Below are experts of layer 2 (counted from 0) of a mixture-of-experts language model. Rows are named router (the router's row for the expert), down (a neuron's output weights, with its number) and show model dimensions 0-223. Each number is 128 + 32 x the weight over its row's rms, rounded and kept within 0 to 255. Numbers have three digits each.
Before each expert's rows: "comes before" lists some tokens at least twice as common just after its tokens as in all text. This comes from a sample of Wikipedia text that the model never trained on. Tokens count by the router's weight.

# expert 62
comes before: " ", " |", " A", " \"", " |\n", " The"
router:139152141098117110160175135123171127109107111130129132144113132117108143099055150145101122142153084109218098120133114149142176098255105118084106140142142147087154152139120149106126124148166176191126155160174152099118090088078142137099108113200083150045040165140148121092066171116117067103089119098096130116141127120129079112093162144197179089143112098112099130074128149125101135094100137096121115160108123140140135081120172107043082154126141170083152130116122090118146147127113129118097076136142131182113143117135204100143064186115145107138047118145107189122121107073152127076098137123124148154097190141100126133187134167103176132125108133131138137090164115135163112100108
down0:163154140161146115176152106154140064093137095102144087122132105124174096089123116131148147069152145170138138147121085125202068127137139162147182104160101170131130140162132144085148057176111070150128150159149097162173110040077158117148132140116066162122101130141156125094097156095122100199182107094099158077128148143161136182120079135149126104092162133190104120143099122141164147130109076138161085119121139189123146155150097072106067098110130204155126114154077175159133103145118171143188151135122072110170194070147155119166133117151125142088073105164173075129088107078140092102093168135194162105146117134117132083176149096131075079125105148152113144107162153130114110135086
down1:161124205139118175069100171156053160133168107138138162156152126136104137134107123143194132106134130163155050155168130072160090113143142116096075070146093092113147099075080122129118103068106134132112075125130177149148167148133168165081237129155148151105164101121116074158083135146117109136159120109115169131090138104145099169131189156138141131077112071107129173143044088152109124124128224108126183176157098157129146163102153130104105138094156111156116122142088161180113137066140175102123150110106142135120102090171088065117148119121122110116109115077087089142141131132109135133123145051148119123163092138175158129081119128146095139115175124130114120163119078063170164087133
down2:174138134129118150182089168085191116122172155121133112141124093143168144162123166165142147126177121132099158156126088129125130135179143198104164085214079086091130143120177182136177133117139136204083165196140086105117061083135120086089122208140098058130115147168125106204103134124151069151128085118109123143099121154110139134109094125139079109127164095110133104086112121117190081136112176129140140153186114136136181136169114138119106107103149194121095126140130100189110150145100144147159113136142074111127075090129129145148064116129165112122118181180118128130085197067129107127093158206116089151167081106186115124141109129159092088081133119131114111151175135139142155079099
down3:163135106139089090060103118092172154082104100114123144109143141164179108118160132182077153142130141139108152125099145139142102070137077149140096137143201155119116154113172065152055157187109157110102093142148142088190088110117141103118167131056143140094145144119103124156128059155135106128127197100128095063052178123121069164125112121093172106146164143102116096119121139111102152058105128158105120068110120136113141096062141137143131083178139126142145147166174163113110116131072097118125136110139114131142199182114188172131103181099115153177119144151095148106144106149134120121107172086118116132178182115083138134101152187133088204180117165140144099062136181169189147121142
down4:104135151131033128089117097095158100104068151128116109102146094146067121127117158156174145077169150152177077171117109134047075075107098128131138132137118128072152104126125108080123123186152074156132172150127089125106109143135188084119095073209178133164099140150118120061119119127142168040116095106149187142127173182134136068150182124142121098145130126142120083096128052132130135111109152079142066167162175138053089128158099104093165127082143157176116107164141153130122132165101098116098121126201113125119167121146155121147171103132153131136073195184109065140082097113140112099157137137145117144081163110090115133114122126073087125119118123133125163157115116133127106111184
down5:112180174169127132110083130130160146147143147119144109099146131124129101119096117086088126098076133111122100157141145072175076088108097160200113142125146125082085095135154141125071035101140137114131124114136113147098161083099111115022152182134210161161190102153121089152111153102125142138077168038152108099134109155102169080141113130132128118123118165041119185105135130148134146144147150121143130144072073080134146091168123112111107135175142085158103098133065144134114136114108093129166084092136204133162190098145173142135099177136123085116152138092121108160071121111133070125149120162118127133114103163052141143161116089142113075167200059113119127160139131130076122146109
down6:105159131171126158145110159199177160117157123143168111159110105085168080148105070151167092126138144078174153139089109085121124141166142105075137114104099139194086196085072102137157144176149112166070131100136155133118149113068110094153122115108122203111150122140096101092123095152096095140121137099085109123136094196113080108090165162213170167109073150113118090116094142112159166171088134080155129131099120036137144096161104117118154062122104172167120125158120068159138148144171143132064098082140088163125097133086170127136116149141133081146143094139157159134105161090138133181130194099071168120163105092148131096146118158175097170094072138111137160088102153164143117098108
down7:186107140114177091128142153096121114131111079128153178164083166123185084161136145111170147185104204147118107133129111108135168150139124038051142156064117146098134145121094026156126157125157127126108071096132107159158112172121100145160106151113138113128146104185074136145102131114164147128133067157185122109116137131149078122139148162125119171128208136162143106125113118114129195077155165089117095137142137157117089137145136148133156102088061120183122161230181120108173113087081138121101222136086144111112147119111144118084116142097167070123126117136138127182113098112163098122091181132151147065115117146167101115110157152158153132109122187120115135143128121193119170074113
down8:110133143165074122133077135101144055121083123089102112189099099132120110160141093165146089129114144100124189134132124145118098098166071141133130155156123125112144095071162143122080098144144099110110078164106132134196103081113146156124121107116095140117176166160092137116163101152140116148132118061152130120127140108134096183141058156172194148158121183106096165111134123144107139117103137162209063086111151130139136095117117142169155124187114023138109125147105142088132136204118189098118129145097094104164106184128092151115080092150082165129120089148127153151120078170073126101106140046130140088184116112172156124068173118182087136120135203132134132108149143118180067162076
down9:133130191089115102114139037131122098093158113093159172140088093130094166131166138075073163134151110148172110112104111158155132156074129163138121194133201112152113135121116128119168115136134074148117142167156161115118158074119142171177152136134117186153127069110128089109140101161142176111118171109087092125127135121135120159063086147155153049119116070097098146162209115090159093174115091128107110127130131138140176164144105138059142095081111118133152094163143091146183092151110186119153141151142156112192165133073110124119134114107170109109115140147094120127136127126129098115127198190102120133125126069093085140125100206148115098026131147070125069142094084164161141078158
down10:085097159185117204067116069068132117086106117149126126120093135101161187139122098123098130138127086163057183065067139119087143080146079142124130100072154166142129069150125119132185176203156138100128170156144127120185130110037191113212155123158128149105155157206139121146160132096131124106141061111087152155135108143173131108135081172132181183155122159122181135117140085125117131141146121081140123105150124120167155093091071118125131109201139120092127139123134112120175164133135126121117131075160118161105080138147144148155109164145121124133105130157124115137158123181130122160153140094123134093103182158101124085066140106105122166160149141174110203128162161094085115092170
down11:125205053134140142042163171148136168120136135163110154136135136034111121150141137166150123130171152154120167185085114147108120141115131164098167194152180156180136128130124136138116153130134116110120116141135144072119135189077111181072104188125142065096088121094166099119111118162135104183131097180123129105118120104133148145148142116190143129076154096116137116143104161162161133138104145144156124148177090172175138154112093133182105111097178112121168124142104085110102170104238098126151167115113064091102141169120141115126085125089090059134156107124155082125128133107156157113088095107131117183150127149191130149089125120141043067079179137130149118158128154159055128090119
down12:107155143138144086163119099139154116141184209187153108134122125128097131063144096095191149158101075184163138113185149081180101185154130123132087122150121087123123121060127132166097116119162099127086108082151099090122116135181078109130118144130155071116116108128067163138135141101133045134111155176156096147168122119134210214154220131125160054067156148112163209141151172098184108126163142124095163128127127138167110113132139128155155144071161144110109140153135153110106119150138129114131153203156171096111114107099129136132143111149114120121115125091127114103121151098171156150138092103061090141107139114181077156121138139106237155139114124125130141122101077118119189117105
down13:126152090135174111151098137148091167131157082107164133121123152138186127130077151103162150171140152121120153140097115111133090137133186123108111127142084208161057167079101099091128091152117117130115112101165060182090169141132106128160149172108168144186158131081121107067117123079159110160095106108143208177082111111036154143113145144122160148123124201160103128106185121097138140111072090102166119115173129125139130117107172046142237153093110106125124120144117110093120134160105117126136119155117186127189144129140122087128134101138130117146139134084156139183116113096116158130133128030079181130126130160159132107158148101104096133077099102137119121143162024116101137189124
down14:124144060141147141056084088108143139139077128141139125132149131157128169143095117145083095099103065127107195171193114143101097070095121134142159127108128161082113141108154134149084156186115139159131101120131109148172114152091145118103129167204091071189237070119080182139125079165147107139175126133114067137143080187057147084140142145071132104118088116118128103130136121193152101166153168159108124152138150118170117166135135160087113083093106124123092066124188153101141157139184114140127141137120158089117169113130095160118097148179154129133134172129166105135085159138096168107128101098141143076127083175166131102118138134080134148149092103131150090086134154209118069131074
down15:115158175127208130143147163154127173105126158112116155159092071133048101104131148164165085112144197116141144173101080107188114116100129136107091143091124133141069085137162060113110140170113100078168097150141107150116148157078122140032106151125068159175092116135117090122157189126120190098106150118139150175134128120154181146067119159107190110131150100110099133145159134099118079125128164131079129133093102092111098100108101167146103118077144087142124143095062154135129131149181119165151124121128117082165136087175137112116121155063053107107092208153087094116136087177145089107151180144066094155157112100104100115103113190113150135135145135121155114124138175178092083086134
down16:094098141132168078149143113155092115111141158154121135108148064119094148208216138176103139085107119133140127100144074146159098140148119112169138140145167167134131150174043115128120120121106132066101102093042151160114052156138132124135193101102136192176128096142141155134106086115091110137111145165132102153130136149173191147204112153151071123129175071111144164074114109177119171205149135069113147078125127129142120118087132113115187153108126119123147144123129126125165119144048187162121147123195093162112116111211128110085121175135160142100198115139078118138105184135123122127088105100199127143141079174184142111134135166131131130131098153134134101125159145119104139082106
down17:156113125121116177087095190141137110115145142117129122107108135178097136115131084119192129145127188143072122195128094108129156108121113154113118134121114113123107142130144122116136141115134118143140102102128120106095119069190140125160108159078120142097087124191130109149117197145165200132097092139114129183185111143068103169137123119162134102146154161124144086167174100142152138108120086082113087105154165039056171130113082166114152115135166255087101131166143127076134150119146123123130106114124132138125140152135174092123101091148174129110089166141107187100103126171168141116137144108122127152111170070079077103157048082140102156086098108168182160139201110095163063125197
down18:139190122097169187158113089093208146101138152088082116136099130099150177134136076125145106097115162191131103154132157115124100157074081144129153094154084144131116127128167139087075125076161125137107110124114092156158113109173120029167117150147139092147112085130120160101144144154124119132065134120164133139096116117136057138143103198135128144140112108121120138164140104142157187141094142102118143108167083148128131148155153166070156138143183128149083122135102146123178144175219160067205140159110082093078139156169155163098106091137167088104176168128164112174128082070143124138104098183071147084118147144088142100182112098155127111087138085136120125048088155096094183134126
down19:147130182134067105055145161132145162193172146104088091155088171135149075164120161144113111124154149089129108138109154123124109111115131174180142158127093163149134147090081130146128161197123139106095143113031106093092077142114109110150105120101071163166070144115156167145133122213156084108152097113138087123121100114142171128185127139081101147148128110162091142168180104152136127145110110128188150069111130139185087059134125138161189147150149125144085186176202151079105103090091149141127082115150166103116116135198092114146202098124106149174163120181116121175097107130107120136088162097144157137097148166127158111145100153077135125187161093155104096155116186117103128101092
down20:188065136128123121126111140151161128152087138143116105179073167140140179204111137151126151110124063094136077159071106107104156100107172119080156125092139081128094139155109084111110113135121147159104112095122152145079137099121109165111141107132093091138135117137176082115159142105122077157117133061169109167150100157108133103116194138106150104133114161175147077157149121109125174084143217078105126165137145140126132147102144085169080199127139129137053076186088145114138101112185100205165117115106086050175137120089107093146120063111147166124114102142143120072153126162168093133121187161102127156118110138059144118135191116176136158177144138138167194159135171161088163114134
down21:152097162188156189099161059139138193146098091070126084134107147110147141093140132127190131143089110127098166125167107111200152140199096140114204090111073136118106094103110157170113127142165092132147140120104159130127133150134134139142098122131155153077113133059094115155161141103132129142110089120069107171174141134186152131148149179175076124077126161124080122125121034107125078085150102092138110110115104132139154132125151166158150079122201111091128102174094107102173163153093106105066091136144107122137141087076096211120148117093142107162183107125112098023163164103134113116135151101110110116097103147129107125097129154134177095206095091139109119171145122168114174152141
down22:144136066181158085096151124116127122106138103129084046129138133169137140131138166164124114172110098123140191078153199122151117137098174111099173126158157159139087063176093092129130110087150168120077096119110161114130103149166104146160152150114115157144138100112187121077152092130152064143110095111090161089149089155153128121147109014102167055117101092125136123105127185158152111203108140115107170135146113107155190098071108146140095125098057117128221110128171100076141113075125155105103136081110147120159130142108123137104117173185118181136116135171122169110098108139177154160096162158166153155125127106099130106146066088098104101109143113087152124151149195126176135182132
down23:107124134122154200148163119181107170093152149142171099161154118160125146163115101123146098149204109134131139069133103151077141139170100110159088072145119132153109144107146126060104125133166107139104181097082016145125121136159105122121136160120195130160142054091104098157140134030150104129156138156172094117103120127125121146140133155218127155085129130091161151156099066134100155107168192115100146160158129153119124122177078118103156112151148119122095058090083147158138114131101144159193143159139139127130070224133159118126066067129092122164197164110102131134139178168146142158172118121125128148146111131128164141127129135173154189037107139148113152104108107156118118133136
down24:068146131070119156119116120120152153074123098147136107165101116130087171102146134095086148129125133113143097137132123102138121127128112131185096175091155154152164136114103054144088151185104150141097095125090113108114162088110155107137081140193164138091141113064180115080136142120117155145151131172167098182199124113137120151042138139156153164123134094124113093099093195091110119158134128170140092104171166139151111153114135125183117134089116063125148133117118048159129113132221089134153131121073056072119102182102041131107113114077124111169139142097064109082123156150167132132133116159131142115100152114199069164115088116200155168098126116123107146123140207152070124097102
down25:108123132088103092128139130116142130149063127082133114139154140131134126161174144136183099147137118120127156111104073114163159126155124066123127118124132137114158091183153129139092078159134107107192145086124111109127132110116096158208151135124055195111147133123111146067160158118121099141204110049113161103112140139126116116051093077150081169094107112157178198075183088234110146119089113105062123161183154163109149096084116134174122171141163116150119119151127169117133123123116095143120092184096137111119150049157104047141109155143116137061147112164139123153154142150090180160162138169124106095103126159113100110114189106157166086183139190140155159122133077168120117143141
down26:047146142147130146152175127159202099070124111129159165104118150123093113111137122132105175149125074074137150126112137187133108113118124147118090096122139112155154126076110063158069134141141192129176132162110130138174129159139154100154151088131151145165132151116133102111101058119116093181147169115076070150051128109125120120176043097099127152084089166085137148096113172116148176151138101174132087111144083124114119193163155142144088072114110141082098088099092101158144168092126113144095178171122194077044105093171105120131116107102072151197093116129111126151119122142122098133126077209101186108081098126171134094112129129114103123138163157107130167111108167128158166068122
down27:190195172135173122127139183108130115122105164137094104141095134147124126182121169163077135109096044151112117105146129127085132059133159061101130113151149132092095156176111102189168133137182146144132097209109126145119090124151199163111112102122116182180129147142147129096112156143124133121088184106131151154140163117123143154107142125138087155117061142135139217117120126137125173142172178137149093107085214139100141147136082154144146124162130149126138076096209156126186094172037117157166078194111140081147089155106177121101164084150096071096072114120154139136147107173136157110165130141114131143160123152124155155166162163145154175148141190097102109102092116130099147119127
down28:058139160092129067137172087167197124091118168149152114142147162187131082136135115166080140109110124097180158186133173157132092137125146106127149125138096105027139107116148153172094186154090117099126121092149144171103147135112123162115115096115068063156140150152145090164139056112152130138157174189174126110120149110115119129207175115126158114166122095116067125095090112132110141151132129095119131126190106161163126122118109132133122126074176103086126142116137193181170136069154167106165154108120144118103090111118100124184122109118077125107145123164097074153151134141122096182135148129076143149155136157184137109094127119090238103091149133127174130187116033144137160125147
down29:119026156163099148088125125140140096078111136152094129179077172118147146133118110151152127170091123077085132102115112122123080063143137091152114177141145119146152126088092117120157165089128129147130129120133189099149121090105121157162154081140174132116105120149164176111136144158173124159120128154106174110162101119084111121051078069168039186104138141088184089165080127147121082092140114129199103118088152096072164129156153172180142087103134190119141155129116074150100067104114113124052120138119195111121136132181122070110126183158133159114115093155102072164110150112114110096154115131133192065145124172093113170163074161157131129140157156100081084120148136131145177135115
down30:138120126113112137132154059179104110128067136081071142110093134161153158140139131164177090155102126113170154139229149108155061161155129178131134108150131137149166211165060146061124130127114141103151200116165097132163115135132124108133150114084157027157110113127081081176129152151101148095122153129120159083138189122124104144159170098144104109072131136161101143155119097162107090099117157162104112128061144084154129070022080054103166135222130146102120094124121157106130118165144136141114132114097126122119145142107099094101117098124099113147112117142159139118154127103141079166104100143125148121084095122125137069105136093076174140191146137135150093101104136129108113152208
down31:142138141123101130121113166140106176200147137147184130113102130102155091164168177121064122203100073124123147084168103148146105119117118111105143145103150179138141157149141110199162082167084154186080144165122084116197170074130107135055182143158101168100156139107138160123141156137086134091164106162138105162136130122132107136179170183118107100149130074095196101114138089141145189183114097122132119148142110106143107163092167160141084144109076112117080123158158177122143128156146095101111133158153175120073113204139032129115095147094202057143157121133111143174096118135140119139117066086143157126156153128175121158116168098087183129179155172113130136129122128136080159121080
down32:140114075222163089117105161146088130154050146124143141149158054139114146072111158116099140171105145141154123165118096116184057122061133141154113106136153128125131092060124122202129131087175181092166168111122156127129092096119153193127126093095139166068096136055141123125132224215152193156142135108162138123103077074074159090089131148142117171171171127120169110113075121142089151087119106136115080107149136110107068113120213094098126140112096151173155160110111125137112150125139164056148141099112118150134112131126115143090136151128092121122091107168139129178127113142117140112180112128107113172093096126126104137190086118119111097110154114088087133125082170158103156107110
down33:148113079119109098187149104129060125081112158080135110085084091079111150109150128138094080130070135128136126149161136088166105112089213098167099125145107135079128169146097120069151122101169123156112142163134181117097211094147107098159115148041172104124140150130112078192144101158109151154122135176119150142198101108118110161125158140142110135144156150152134093114123123133094136098148048183097127129145122194105139060150188088081062178092135097141200125177125124125151128134123153119135088145120150165088146130128087159158179000177085136182141121114133123072098151156177126132138152118118128104142111136099165108129129093159130127115136099128115123080097145149135138174128
down34:105131163136075099133132143110098135133141110139203100139125138096098118111140093141073116091095129122144123148086108099171096117124086120116133110152191133085088112154141112136120109076080132161162135168176120166134174079130105121100163148150132104082063105204132116065067101173101166140181135128177129120171143138142148161133150161094119121112112173115136145146114126162166132134139114149084202058082176171121104166111129101187157127129093130121147153123094134213101102143114219156064131114119063110147140160131090092154122075212115137139135135099121127134133145139039143110164113080110105073209138096086171126153134076118157117135166097134102170142129125092168174168063
down35:111135177208107145140067091128134136143103081134147080112196106144149126153154066149119084154146097167126144125110149171097145117120124110169146114162114128086099159143094155107125150101121102193157125117087062112123122110161150133142157216140079072147159122128078150148138087193116144108168111154076172143187149087096103140147133152125078151098107137123142112101082145113129103148115161120145107112098085083128126124120157128152151088147171126154094114096101042106135161129138121119177149066154106160188174161146094126117156153125094155175182124132104187107083131063103141115101155169127079120123139209155112134135130056102067085118138152068059083179152090169128090148183
down36:119121173149137145078177133163145152117140143125155157124100185111144119090129128124125146139205131088162165173075146128126065071062146078119109052110154103129155118089167151147133098126080138113174160141117090156103132120139179130172127135191098153136112148102093090117118156100061057198071126201163114124143153119133164081098137137175130090135116156175148149151204141134103116154099132131111183107153120146105104136124098061138083130171145150133143134075109184082167130197100109110099179113126065105160179127157180113116130138093099139110122130153121093131095160162135144128129132112113085096101106135209110143145117096118133071083139078106119131090121041182178104174095
down37:097097088137145079117142084139093103160197142158167103153112123112095092067129148157121155096144157131119128140113073175147124089114111107120105157129150073138101111156174140086134117078139124120133093173065148046115169139127110159125126097100158116122057089123125136156170137192203169112104146128140130172125136105070121129139106080064148091091115133162146123153038166117151106123121082217063123133156077124153125122089163116159083198129122107097104131106122131066101102153111113088180147098140088071136117158116082165129161096107059121080117119165075130104149107144136174148117151061137176113135105134186134186105124132151124133124159100092203130128100165070113103151110
down38:116030118129161110146142099173107157115183104138144172119154104148149108137149160149146148211124119101127115105142100186070095066138131065124132132149160043191111167142116121089129141108127156062115108150121131130082117119130114172132119150185154211178139146109191080147073171144155151088184147148154101127135077127132083092153154105144157140173170145114097111117086123088123135118143113140136114111116110165161161171093103148180150117172135166095162134152134115116097045157080110112171138131124140119173146084153117129142194178116143138133148148175136150138063118122098160146112138079174180148181108079147089110122168096135191138157082120079118152192198132138115118145081
down39:121139120175175124140131079152174105159115128149168156094106118105118131110100102158124119150124084074099155149125113085166045126105074180094152125116097113126092157128137107171098108130132124137131121115156090148125147102032127123099116032111202122077140116142109142163160127140093084148179192145139123115156107153147105151132144147103154132129176141111123062101066085120103157130143190121116072133151135089071149065131162173081130098129127177180092123100151127103067125146165148107112136148131166174131154141085092137103128086093150118150135103122071113150159122086093157098205126086127130095097128147156147187111174205184123124137043093078098116156167158140157076182101
down40:122064114156178129145110103104154082115122073149110105126095089196096160144110140123129167152098136125119177110159147085121132106053129128135122116099051116140176121090161167117049105122085089118131092109058154149134120147067149146149108146125138082107102107133165100104157139131099122097112112160101092131152119125088128145114148157107100082111103135090129132141123118112168141058143141092080156102198148126120129140182116147160145102053177132144126169094128189154121140106157154098112168141131180129114083127053110164107125094175182203139137070126104139082151077152107118127154159145056100072118214116092170166173137121172114079123075053142122103082115096097145156097085
down41:164140158113099154102116107066109143148085155190086119142151133162097068107124130118074176215117212166110102073148153150115152157144087138077144109210122167136141113159152148149127104156119167136120098139077121109095117116206104079102099161106087173088084158172085121126079122163076130085136038157143107164125201128139105129135121113168133096086121126169100087138125130065131082123136097130094107135148123122109138135127144130104123118198150131120115130088194111084128206116117120169096195122117117146083157121112184143107136158103131126088131117118104074135078185138135135141108167111127083196092145131163126156192122141104133146130119173117089106153114131163145124137224
down42:073140162121182125115086172152145162145127137121127125130141094084115161126162115155124168141133133145132159152161104064165123130125125114160128111139155142084182124081176191122125075138161104110094110158128101126149090107162185150071119151085196094103121121147103072126171137141194150146146083140130063132071140157159106197122173112089187138165178155000100175134110125101144086129134152137159151172132096150109135102139125127104130111198116145098177114112138063186119114166137120172166148121133125090126075117087113194156126091132147107146146103116150141089168109130150164079146095103174050129117111100175111175039104109173093109125067135139136194124125114115142144125109
down43:153172115148141175127139179111113134100141089136140107149125143165120150162089110125085183136100127127143130160216077078081180175099135174198108105171142140114144100144153150139152143045099127138103135121075156177189188184154104145067139106104131145121148129169085121108100195146120153137092133170150120114120116144135122076165137104155092174133120135172154150135078129109094135153117117153150126122142113096161109105138255111161093183141073118107157097171096094170133163115174088169097107069115168140126102105160150092167130132122114158187114168129092132197111130135190104078092156113095065143147145093154145136111152110140168145116119127105166138226142097137140106107091
down44:122143146087149163106155099124138102150102122140053099115119085108111136152147122149143089170113053162141135182189123175148137102147153177131121058087123126124095165203107157203128124113144126139025168137103161162096124126082080138191179168112127107142141126101162138156133162124107112127133131145203070151142107145112143116086095089148117181086124135077135153155140065138151161104178168160168206106112105124147139104104118143118134159129085110098089111142159098128101151225147091126156123148088083121089113112107099144154106129186187101059126206171111147162154107118163112196102141113136147139112104158119111156134087101148139169164115092110128166144091166187167153142125
down45:096125075121119106115075169118145103172134114138127100064138175153121097166143148083131146165100207123177120077160121151182130114124156131119107067121086200114112107183118144106075143111127121127124165089116090135112123115117155159156085149156201076087129111135115106117099163152074155148115115117110117101101129146101038087035165084112121142061101149132167105177098056129104166087113090123161129144155159124172161174111107140114120155166112133136136122121097110116158102201235059118160130100042130125111091119114167114120133136124159168107080095125152124126146157082092134164170139102143162172118090125164113102092129171145159109127145178045119134115128082108128120110140
down46:146111059163093133106119122116153144122154114107148112146128104156153113097142133090135146130109134114144112128158120108126136111096120086131105101029135140147146138157102123101099137110054171138086114137037169119156109111116145112153144181089097133122126097106093143149141128073076143129138235178145104104186084076131177098040127119134087126091088133186120153169186174106105155134136143138142138159108157132132065181092052111126148083047165176131182207157083093134155165121104152067108182124119097124113095122086126143091078095078138091148099123100131146111131128147122160117140094105153121111171071129184158080095129100153142165130075131134061126123148126094144135180109
down47:086095118116135147110078138090148175153097140113169104160118138142158138115077108133102105129102128123131121125117147126166203128096169101055112148072168107085104114115187108106152115175140141118127113122151137120087093119102087136117153118087099173131164158191082175088163139077059101153102124118119138119137180156096142151137167145111137087061086120080068113177121120124164121141147114169117157134099181112129036141128093114121140172192129135125142146074084128145218166129158169101055176117163100155109105131127106172139152086116135187109145141160145154177168082184104082112122073070160147160123111102115219157154125089167133202103109151114172098126160147133140127090105
down48:151121152215169091112152156106174077119143145162147128145140179068115081046096117146141147145143234146147128158114142148139185134115088133150164118137156129115162144204094168117108138058148135093125122110106102126072136110103136173127112138146191123099047105123117106154110132094121141129156132155173150163188106145099156093126117094131087119122139164144117085103136184121122116154131105172070112131104104146092167152151078122172098137121114188104135112142127096094120088151137176198115132166082117066129161173147101102105148158109091070171133185147160091063111116112139181131130102152159185152159114103115131119112117088151074084153106080171152128152145219103105125170176
down49:138132076150117135104122150142179158118170127100082109127114107102155141052132127073147136088151117117131104141094105102131131135113102154064100105130116120105085147131094138149131135178092167090102106177128177097153159110114125128182212165115107177176090105122133091121144082187132116153019182146122133091139124156111099152139211118095213123127112067130122115066106181082121081083146130153110146095092119153153126118093171083117109075066149170130145093059085150131117090146175032099145107090116068117124133163080104190168157118100135158107125124172156125105077153132117123150131145102146133153168097118095106111103145110132113065126111146137123109073080192095106140137123
down50:116063144108124142144114139113082136150146140088092157090090086130136114118140162134128110095109147142157103170111115151065081121154197090185152218175069174117085127133142136085088171181148107139185133077159162070110110129114084159099116073092131104127130079119121143145155132102166114139142122129175181080188102093088138093119115134120107172073142154108123062125105183108126091135116094169173098123102118126140174106122130144135168119116126124023168142066087080100110022137143117103187087139125150151168128157119126123143145121135146149058093147088166076073125101123161153116143122163117153139143098185148143114131135185177142088146155143149138051144132156107152153140117
down51:114116094191130108180135092089137114141110110083153105142122122114157149081121151011140139130137136119117123152110145165130135115097186185141227165114104125142149142127130120202139122092122155108155112108180104151150134131132155100095119072106161141132126178119099173109190176100086120143043122094156121146124113086132140097106143163031111149096120134122123137033127157111113114132112092148147187092105129106101108118045182107121098164122106116144145178141174121076135150170161144077119124085121149126141184058128139118200111135129124164116134093067122127061125128059090155137126149156128104157100109064066107126096105173088157088127113115107152186149148140105103116123115
down52:170024111141091105110117132107105157125165107131131115105176128132128123101051128165151122174149123112152196159071136161167166100126153104096131033093153153155154121150103055154132133117139153156122104097152142079136099118047147137118122172087105145113103135162189109079090080123156149135100108119095151116094155083153126141116093128122132123101157069135219116082111154121177081147051112179108171149143154106112163143100105137107097126133126181197135131083132099111107159189129152072140132140093091126086160125101167078143086078090130096138110124088124130118101065074093128109109111103163054116136074170114092109073116139163107120184110150119106154074112144147117133107155
down53:143115121075161087157113162155123155096144145108141129161118131102140113123136141100122110185168165097124057106094151124170179132138101144113120082098151091148166075115123107078043102123117178082208161202145137099110065067114138144094114137126189139111131161131165103088127113133135086081125148101079105078119077106184127148123151084116158067168132123174154121178184140101153180088168095126139108131120114159139210133109047145116098171092150190157128171098147070165149157137120112111143136155130195086160080113080143129119130152158117134168083155109144073124133141136124085126122139158109133087099107128123049119141093099198092130096176081120101174142104092156152122135104
down54:111130065097139108152138156101082138089094070146113187086137100163084140118113145135134104068188130111159095125133074085146130107118175094067076166125138129175128185127115093128110172158096125138152082097139189091130126166144106139123113087118162076091157149109139169155112128161173125140156080143126128162097101145106101155153123159110222173075106122125170131095081113140155069133096086127116136101158113167105136076130160124111111096145113095135104133143108165174125071111198104149075143161127111165180127148102130095104121121101132085185123175087158109066138106177113106137172079165067083178087130082133136147097156168134089195148087128184119180116061116137135118090066
down55:116134156165173145196138121132071121106218135133105175166179118160199140124149197102097130137158166089161081164074147137066153151162115096099189160181148163111146175115109153083166069142145165079152094104167154088117176137106128115118192112102092138110153131178119165119092084102201101114124098124124151164136177185176137146151163120141160089111064135130160139134116167082114126157136096110131217105038167123124079138107138114083129106130173105099171189156094116149135085134099168115117153117161123145150122151101128166128114095134146162117149156146104127078097122119158105147093117092073160116134081162126098097113103149111110147083130128169115095133162132102182159087075
down56:145150165099091147116174128129162143130118108102115111111166143123155137150163181185133145165128083193112128068120131122106120092122136119159098121162147109120160090117126222159092092071060157126135076166183114173123150150121114159092130160129122099170044084104135107165120151143156118134114169140186147102145043162126126102156101153163137095130159152097178101157041085171096113132139129102107171131166152170109191146125148121098199116149155170125109112171128086124144114055061159111082103127137100103194164181160146078121109113106090111163117147116136118121095096045132202100099115084160123143139081146129083126131126084164147138073114083134124132173168093090118127147117
down57:120078140139111140112102090092132154126155104110173164151137126130074132146107149078144135115152066164145110100202178128090109094080168073122151140128169192156135136170136088092171113145155098131111120149121164137092062149142178141133125117191131128134153129099127092148167132111141175182133105126167168107091115090091155155130086070154125142143117163120126087108108115089134102168118116144166111129136184071186128097107110097096195157164122184114099140095058064121161135127148165131163159127151118087113076157225191171089104151131129113117140107166113103122126151101146170116112161068103144148152125068126152086128115113080176107044099180044136135127132114110123110139036
down58:118115132194133180100122106150136111127114169098115090162175122122154115107136113140127094142098101097127118167109188126116134095118127127129102140138106170064154120124171106105200107135103096163091136080096135138191167047146186145095218066106084122123144106176120133154129122148114166131115120100163111112090121133147112140109175171166167139138093126166153114123167094128091193165114151141125133113141078140138049132110100114163154129182103108143062144144156112107131115135172177096129147143065051107117193119142081118109123071131091036105125167097139154152099103055094101133097118091110169096140144171182095089074167086184138100165128119129127130038119076103144146125148
down59:117121141093153114076042101111126132130134144097131139116141135136094157137130161127113105114184162155209137147101111193114112155100115086151134172121150136155104093148149111034096107164134113155117123093105116158201162114144163098154122172068149139173157165087147130113117104132145148118149088088112201031156138117070128196147115172060192117148147145122154086082096131166119141116139134120162136117129087188101128133106148132090100162144079097121119111145095132166113139142123099135193076136081176144119171061172094232112140138121106160134122136204166139130137210137100128097177159103203111134131132124132124135122200104157113122119131133146126131136129143110094136196163
down60:100159135136107130118130184072125059079101093148155103170220116153152125198137149076156150081113161091150146083139106154103150105141099131119183136128139164117104165147073105174108163152149125135155152124161190133151042221125129079146102059134090121100102090192104141103040159127117163108075047084117151116162088117125114151136087175125119109136118147147153131139153107155167107139089102030158118085085162137140120072107126102152173115173092113102159096198153122120193116102128125131159099135133104113072127146127147095121165163146116109153142133124162136120127086125116098185101106103135083136094112137093126085108126103156069143155111148161088149142105110116127082093101
down61:093168194195104174168125129127154065106115133141131110118127134109062150155195136192106097091084079114135094151127080117114140127172133158119109199174119191118147099111148119119138105138153149104148158132145083190139063101103099111122148131090140144094065163089187148111094107147131156082107145178139083079069107128129116150101109184117211127116105163135148128110088136186108110101094161116079113149105104082133159160101117101133133125223152086165122100097148161122101130183107093083150182125178068115119122115107076132107093095128072113044132123126115140103136115149115123099054095139155087128138170158159110139148122109155112148068149203097108162122113111106107114120091
down62:101084090129199144122144131139065155132187132103181113130154189096116120149125086133130086122117140095104022126109134157138103135099093091174110105095130069114140155097158191102182129103094114129142131116136126093144099198050100115107159096134116138204160047100146151159127121121050142148149159154162161113141138131117183122162094110109102147130114097135085151141108178157133109197087106106141100141147088075115104114133109172139188127185105101157138103100087133139130158116071075113076109134190180154126152138194142061131093152092141169153117120141133065155125114128139116075139102111081092131149120145175108158080174152123147141124088146157157074186143157150124102077136